python train.py --n_layer=11 --d_model=256 --n_experts=16 --experts_per_token=1 --d_expert=288 --d_shared_expert=0 --activation="swiglu" --moe_layers=[0, 1, 2, 3, 4, 5, 6, 7, 8, 9, 10] --router_score="softmax" --normalize_top_k=false --routed_scale=1.0 --balance_loss=0.0129 --balance_bias=false --router_z_loss=0.0001 --init_std_router=0.0115 --lr_router=0.00181 --n_head=4 --n_kv_head=2 --head_dim=64 --vocab_size=8192 --norm="rmsnorm" --norm_place="pre" --norm_eps=1e-06 --positions="rope" --rope_base=10000.0 --rope_fraction=1.0 --qk_norm=true --attn_scale=0.125 --tie_embeddings=false --parallel_block=false --init="normal" --init_std_qkv=0.0399 --init_std_o=0.0 --init_std_up=0.0399 --init_std_down=0.0 --optimizer="soap_variant" --lr=0.00389 --beta1=0.95 --beta2=0.95 --weight_decay=0.088 --lr_head=0.00844 --warmup_steps=50 --schedule="wsd" --decay_fraction=0.874 --decay_shape="linear" --final_lr_fraction=0.0 --batch_tokens=131072 --seq_len=1024 --doc_mask=false --train_tokens=612000000 --steps=4670 --dataset="wikipedia_en"
Below are experts of layer 8 (counted from 0) of a mixture-of-experts language model. Rows are named router (the router's row for the expert), down (a neuron's output weights, with its number) and show model dimensions 0-255. Each number is 128 + 24 x the weight over its row's rms, rounded and kept within 0 to 255. Numbers have three digits each.
Before each expert's rows: a language model's description of what the expert responds to. This comes from a sample of Wikipedia text that the model never trained on.

# expert 13
Head nouns and suffixes
router:109137145087142117126109151151147147139120105167128146153148124095115134135102133083153149094168157107159163126115101092128115124162139108141101141119147116140133089120138136089129164139096135140129153165151112117112126133120082159099140138084109115104118093156121108097154160140112136152166180147143105098111113144143132099130119132125124121167160115135100121125127142124132101164127132164094129091123100168052132131127134074136104128148128094128138094114112152148123163142144108138126124130097097150102093125143109127195111194123109120115087133129106131114141138133140095124117130152106137139091166140172114165146062175101159109096131141134159141156127111155111137130128102128144109153083158117070161075104118099064094172102137141117141111115117129116134112132121113
down0:131146134103157129122146112123147162124154092174089102141127127131141093115150107121165124107101111120168187139138176107124102152155136124131157088126103097104127171148137131102148130127122122140104131107131119135126112115099134134143149124153134094136080163148133140148096138120106124145126166084134169155180141143121105148170120126111115116105162193106140094139147116139143115146138114104126125142106144187104129137084123122157103144132073127124151111117124097104114088111157104145147155134095068141115115136111134149098109181104093108112133082105133109095140169086147113118060174107128160135135130107105132117137118187132131129102099103151153097143116135115122116164110192131147136107101157097147095120136149112143115117155144114091115112108105118146129189132147106
down1:131133112082080116170118089118108134177149094131104132095122115145138126125115150114133126126116124065100140154096103103136141110134137110102116106120102145162082119151122129133134099173090116135083104132119102139136100107106102100121132148128112119152121153156138139128135114146130130148137160098059120138127075099190134147119150145138143130087113134137099118116120175118114172113102123148102167146080126098125101156185119154168118109106137134144141045088168131149113129141102154137116171134130155111089121127152107119105128075122140165115128124125147125117144153070095158138137096136137123116122107086118113125112145121109091137064141119113167135133137089160124104117087117109153099112081127102126098136160147094121106126110150120143124112115129149131082120130106147
down2:100136117130120123145147191116126120115128168131160115115123122137126136112110132158134109148145110099107144161137086109123139131179107129168074121096101146122119127163118134152103162130095140105104104102131126168098111116106139160153141131131128130116117219099178135163123113137114163125120170119134126118151128157132128114146094156123122072133123139148192079096106103105096137165096107126156110097156127106135137122152119116163114145115126164144153156116110129127101127154117149153114146106133123163127137094079143144124160105112101126108143126125142139148132151150170159111155141121115111159131149112099163141130054114117129170079127143167233144143119132127150093156163151155133183131122129140128145099155116154140107116121121136122152124146107134108151106138136115
down3:159157139152099171124164112132131155119105133081127127137175158129123122150123086137077133088120101092135151095097149100121126107156109145122125096121104137126108168100114130119113127124145066140091105134140140151130138122139108117119146132127099171125077132141120151122116139160122140104122094105149103119162101134171104119123186124133129143117185097146147119136076121143164145139138164116112153179100110150118116125097096099142156176101153115153143125145145130080128151159129101131189118136145165148084105142181147113133129092113119121107158162132103152184124155116137130155136160105150131133148127116120099137150103153153120124158131119125093111163115116135131112110127143117138119095120134152154089124179155108170173151135127117135074114158110126153118194127093130
down4:136090114123146124144181129103114143120131124142115180133091114159123150143144191132131087099135100111125076070069165117142122141156122083104148140120105141133158162145138112121132119104131101138119152169088128135137132121155141106139119131164103154160115124117089157129158125117136121109150151071131162084159101132157163115187115122108158124117129119140125149119144135093119153143128116120176076142134115117168134108128102142096110145128125117129096121148114117123129091111080152159144101142118106128159143126140144119103130152122057140131147129148109126115112179101113131112153153149118147121147153115150166115101140098093155105195142105117089160134113145162106121156120105126142152147148112154157150167086101129177146136149148095149128160160120108117135124130103183
down5:135131130087107133133116116109175092085115178153111076095126137140087106117151117119140109107094130104115130147134108157186124152116126134136124127130136152116167098134174108115151114114158175103112115125086178117081120178076140142164172125082121109137182159078142123100166119139113106143115165139164144118138107100118141122133111133146120158103102084101123112162113113121148116155175129145122147115106153150140190164137141114125141124131108126117107122115101160114173099133106134138123110111122154119116110148133146129136121097149128145160093135099088133081136145155125153146084103071181139160109123109153144151147103154099106147143087142146125178134091147117118121109148144108111134150126144098087179103135151107121128120156136142111159133162136133127136154145111115
down6:145117155121139104092137108109140111097081101133126104123067119133107154166126128075166100127147128130150080090128121167142111122132136093114130119144142129089140165138154097140089148119114108205136125125129139136086145094106105130136156106112144110169112180149118157178125150120140116108066161139148158141104113146107112134107131103131112140151149102151135158099114124102121119161147113162155150128131114124121133082157120089117120137146099108143120129107079120113134112130091144149128155166124144122120144138125130165153104140139116145123171127153151133154136119143143125159076082123109150103152130107115196151097105086189118124146149158112105187152124133135125166174159111130081104157110165146153120164105136138105167130150128090145132132144123146161133119138121145
down7:129102181141116110171160129143127133124080146105134155161124089136107167145102100147124108137115128135122140161123121141136143105130090138109124140120095133125137128138139196127163147109137147090136130122119143142112098081118140150104123127142117113151115126138077135108115141106124112126105066105134152130112129148159133123149133112131147170115131125119139149112176174121145189081170113126121115105163097134093140135107120133160138105133150145146097163128106110148156147119164088126117145089140150105126146098070116123093134145161129149127163097166121098161169168144152119151098155121152132139133072106113102130133175118114149159174162141108206116113153165135140150100154150139147157130092107097141120132098100113097147111106142079145114124108129179149104134127150092
down8:139106141111104122119156131093132180156143106115117177113095125118130143111101116161169156152139078108118140120143129182142132153143105158147144119088133140141106113119126095137100144089129092143111082101166152124110111143150128111114115144114148128092128125129136124110149138132118135134115100090152138059109143146089133119088088130153160104127121160129149164072089147138138137132147134156123124147143138139132114157111186141174120145130136140123090139151113143135109153121094190135089157153074126111127152140119129136162118086110149065124154126145128144128153136068154111133128165094161167173137116160164140117149120134172091115154131119108120115124123103132137128134169129089151144119133114145121115124151145137115150094163102099142146159112179076144106084103089130
down9:137135137153095119170111100157095133148157137111154135104130139129124135107126143127180149111133123158119101144145096163131133104131135158143140088091115145169115113148127090123113107105108125138165113116128161154121133168134104101147143070174100152097123135141106131114166138133099134129142131069126139127150135143165105181171105093081118102126082186116102165174151129137122105140110142124152108176137108100132177143143150112088136117137153130146114137075176156114121141134123136100109159104169110098129117120131108124120090143129071126152086145137144090115145122111126072139157131114126121112088116145128140195137113125117144134105173107133124102117156095104127156080126162126149115123140136141128137138171081156121124109083124138107111152123103126130194149121124121
down10:151083121111148103090120203156192151075116119130114141161143127144127124078100145138128140096139138151096155100103132104114148144100103145175109137152141154114117141135097076107157114161177097111105070136132128112143139123128114119101119162104120146102106114095134150104163125144110152117108130142133181114142115144104094134150152130117156143156172137105122112130093141138153120135095121135158124118116112105139161152111103107151121150108126121119165078149098097153143129146128104151130113084157142158136139122140109113128128130121102088171126148135103101138152107095118139120166152145092129139168123185160108154135101115105152086159081129106110150132148127117129115139151124084171116082125155140142098093146116164149077120130073128111149140114153091124160129127112126
down11:115112121110152168104129155115147110104152153081111145136113084140172127131133149128132131119112149128132113178130133127158133137125157096115173095151110150072140127148127122140142100157117115136129143159127128096077110098129121103117187131151146107114134139146147083090151153117164150128109142100115145150100117142119105138154172143068115175175148133129121118105141144131131142082157133123157090136125123116109102158136094114116120143094144124135136109072155105128153123100151149137141110067127125118137135119114128156107075107134125127152138126155134120133124133162109173160117126110145140160129152110105114105101063197079115133155139123119054097121156104135125094110138101155113169106114181107136088159112141088103100110130094162105137128119130137112102144145153152
down12:128123132071115089136140134150122140111116128128154108155126132153117102143107156084104121143133099123104172126136140100121145178131165111155102125167102076142155132136088106136106132183111137091088170113127113149161130145128159133135125109092120125131128143136163125127163134150155140132143165130157111123110112132127137131135135117150161077152161146107097113107088113110107139151099138133111135144122190123112146122132154149156113106123147148082142071137123136132115145112110139150099113164075083172112086138174129147129106113113143121126122108133130185154139109150107158122094188135101115123154086125096085126149091098126122110143107130130173167067134104137110156129102158144121125131124081169166145133157182135104134120138154122090085141124143140139106136118104091
down13:171125143148098089153143117106117174122111114122135079143159125104118146167129180129165136108083117126129176161145146166103122138162143110152151108108119114144129129116140138103058148138130157081128116113112142127141126170153106125154112154111131140090127123172146136113072137123136084134123143118149087129121142130122143095120102157109098127114113138093145143120109128153134122087120147146158121162104130139129113122164165119166127139146131169123153130100115134123126161103106131140130132119115127129139155180119099093110169137113158126135109135142144098100098149105106104092142125135136180126189140132139156104188150121126102155133124158148135141153110116134134159140117153139160141148109099113136172144101135177076115181169092150076152147128147144080184098126095146
down14:117144138126166132119159157127129113133089130120126122145089166142085130137093156163095125144124141156090118138146168154078151127109148115101176121111156145127130093149124075122093115139126139101125136136143162148130088142100138143121154142132111132123092093134106099087115160123163135138098122133140133144114146154147118140117125102145104119131132098138122112154096119177140144147121123127101136163180130117132132171190112098145127121121133110129096132086182138099153111121113102148126123161162132135142128131169162128115114144102105090071113152117123133121144101128102138108119161184104153141156153151080117147146034114089153146141124096144124114117060122116133106108099155101172123194110143147117171092138116131117132134149148131103136145115128134106131127141106074
down15:179061140088098110131094106117112122122101055114103110092134132127145104134182083113133140125129144141095162123125085157156157126119141132084134165092138111137111111116139128113123102132153159114130108091144133087164124075133110110150148113105129135148130176106121122166096104128132158093136138100073127141137110160110150103133142147105091129145145119095087120129143083123081116106119113129115146201104157150107139143140149157127119079139105127134174130185086116130152153133107122163156116118155154107118128122122099131156151112127114123116153126181167100110111146123163119131166106147172130154090113141140138129142164125108110121151118132121121092087121161103109105118140155162133140105158148134090095084122141151091121144152123127115123155099154113130138132146127113
down16:125123113154118126120153110131078136137124143119108112144123148118149085129104120148163110140083164108147155149138122129106107158122133138129115192111118094109109129148125139131096156141162138121114134148071117096158131113149130150128125135137106142140067097164160157107095123109136119133132136123099121138150102098148117147155134130156125110114137119114116124127129166117154123102192133078156160160113130153092138065117120127179128146111168108115110127153085120122152130129116108121150094146117139133100123105156136152122130101108096101145155104126164090129164104122104132178115172124166140108132135131106114162134126188152114126131110099128119172106154131146133130165087132114096157173117130151140112122067123130113188147124158166055137065169121105109124138174125143
down17:151125095136097159133117139123146132154164119128104149138137102112136104073085164140123125118114108125119133126140178099084140132139168186082139127106144114153133103134147067125149145115154151120140160119127138140135122174118106126098135126148126123163127160121146098127100108085137116135131162140127143089115158114160146101148098095168138146068163133119112158138157151111126175110117115093137110134161136127135116130154143111108129103107157077124081120083152124133114137157082113067147095091100089109131104156110123071130134107117072132099139146123106114164122105128101069129155147139130116162128112118114142177138090129134165109164119135160072137131136131111104141100124169143120117113147141155133133112160135102157111100106110160109162153160121155086121128139138106
down18:120140172212156128088122144127111115097164136127115110161114127125152144074146126120101153143093164151103172175096136104144106148117109139092146114144145148114099091165129109138104159116112120102094093132122167139135131102156169096138102161134088143113087089155099118125151101098137156136122135104103150093133134102115164076164096131127160121130144098155095104167065138108099158144128151143119104187146138106105122151130100126141124128124111150125156120133136137139134156109137113166120127142113142114096118116162157150124170138095108147105135134135150138100139142114135130165128073082114118133153162138134132146144153141102091175118128108104097139127133067114151117147096117091140162100144152137134092129121123124135119116122123104064123116108123115106148150144156098
down19:097099137116107102149116097131150100133099163126159121116124101128112138101134125087124171128135109112128141106088122088151118138118080112093119161128149149152115111137110190125151112122107128105119125096095135139152142123116135148160156102120102089125127156164101120138122097142120133127071135104144126111135087122124130165097139147135157136123106155164108116137125155135153122168148126136145110073141074138154128117111102139111134173151145133149154134166147114118165168135149097130110097110118157097118130158107138148126089151154156114147157123099171137142125075187151120097133065090138120113152116116156150094108137075145092118117176117162127092136179158141128150077117195133127136164138102109126080109143097115107132130151141134134117136114132173128136124070122125
down20:093112131123141123157143080133119119163125125131100141138119114143145099144108111123079108097122121129088118103102140105106098120105119125141120129130110144150145118121131190092181135121104120092123111117119144105161110097131097147135128148139087116111125159119174131141130152136129132106126122135092126105123147144127145183114120126129171144146086078112136160101135128170151154098139131138137074141114116138122124131114118125102109142165131157125150125106141104143117214150098137109138131116108114123105163115131112102147169164129157139117147106084119125161111107142114129140166110134139122120145116176126097114148153077093094147108129095113197116115092127157114169111086176099141163142146156058152090135131160122131166145133140097152094090135105160133123179107166088
down21:124138109112124124170133115130062105099135142172100122105134108103117139099174128127150123138103113188133121161127130136139160126118143096138124133164124149176177115136126121121126118097118134096204110101123143128159075144091141150138171071133143116165148124109137089139120122168132109118101138155148115125126142179082151157150131128119156108093081110088089103154151111128150108100122119138124084105137127094174153092119128092102095120116132160101166090138168156116132134123120112118132135113124156145143122098112113145129118153163082115131155132119131126145128155171151117130113125109093146164153113114135163149141135135120152114106124105141206093138141138153137149114129156107115133129150137099130102136149137146072125111151136152153116165178149131118086140139118076
down22:162167129091152113095120142090122145100101156142157059078152141154139165113195113156147111123128130131171159087155141179114157140127139108143137102073113108110147104108167104123097160126130135145157121192139121141092104089111148119111130142108132095100145136139094098096121152146127090094061105138111151151119081143106082135118148123122104119158109145143125139123130130151127086115110103102082089157137145108134135121116151128153161102122132109147189134112101135142128082095141124114127127126148114152131134162146132154136086157141133121126147138153180123130102136156146107152096142115125147124159125152118114103117130134130106132168129101117134144164137134129097102130145139134085125164127102104155101077140145145073098115109109107104142130099117108132170147111120115
down23:118126144100117080119120119116132106098177122106131159123171116128128157106130144129133155141141103108140100106128098134135126153114130153177110110156156141155130187113111111103109081117111106166152105127145038078102137126136086112129102118144141145085141109118121103142142204122124159139112106150125108114098117178164081121133125147122105131128097139159138142124150136119117154119140123151143115067101115096119096101132131142139141133154148121110135171118108147101123131134110148121124126143131125163094172137145120146149126128172140105140180161104095149096157132161143132162150126132116135146081147188124144118144146155123081110166169121105130134115101119180131137135165111171111113135157140155178142140143088153083092166102135140163113144132118125121132141145116101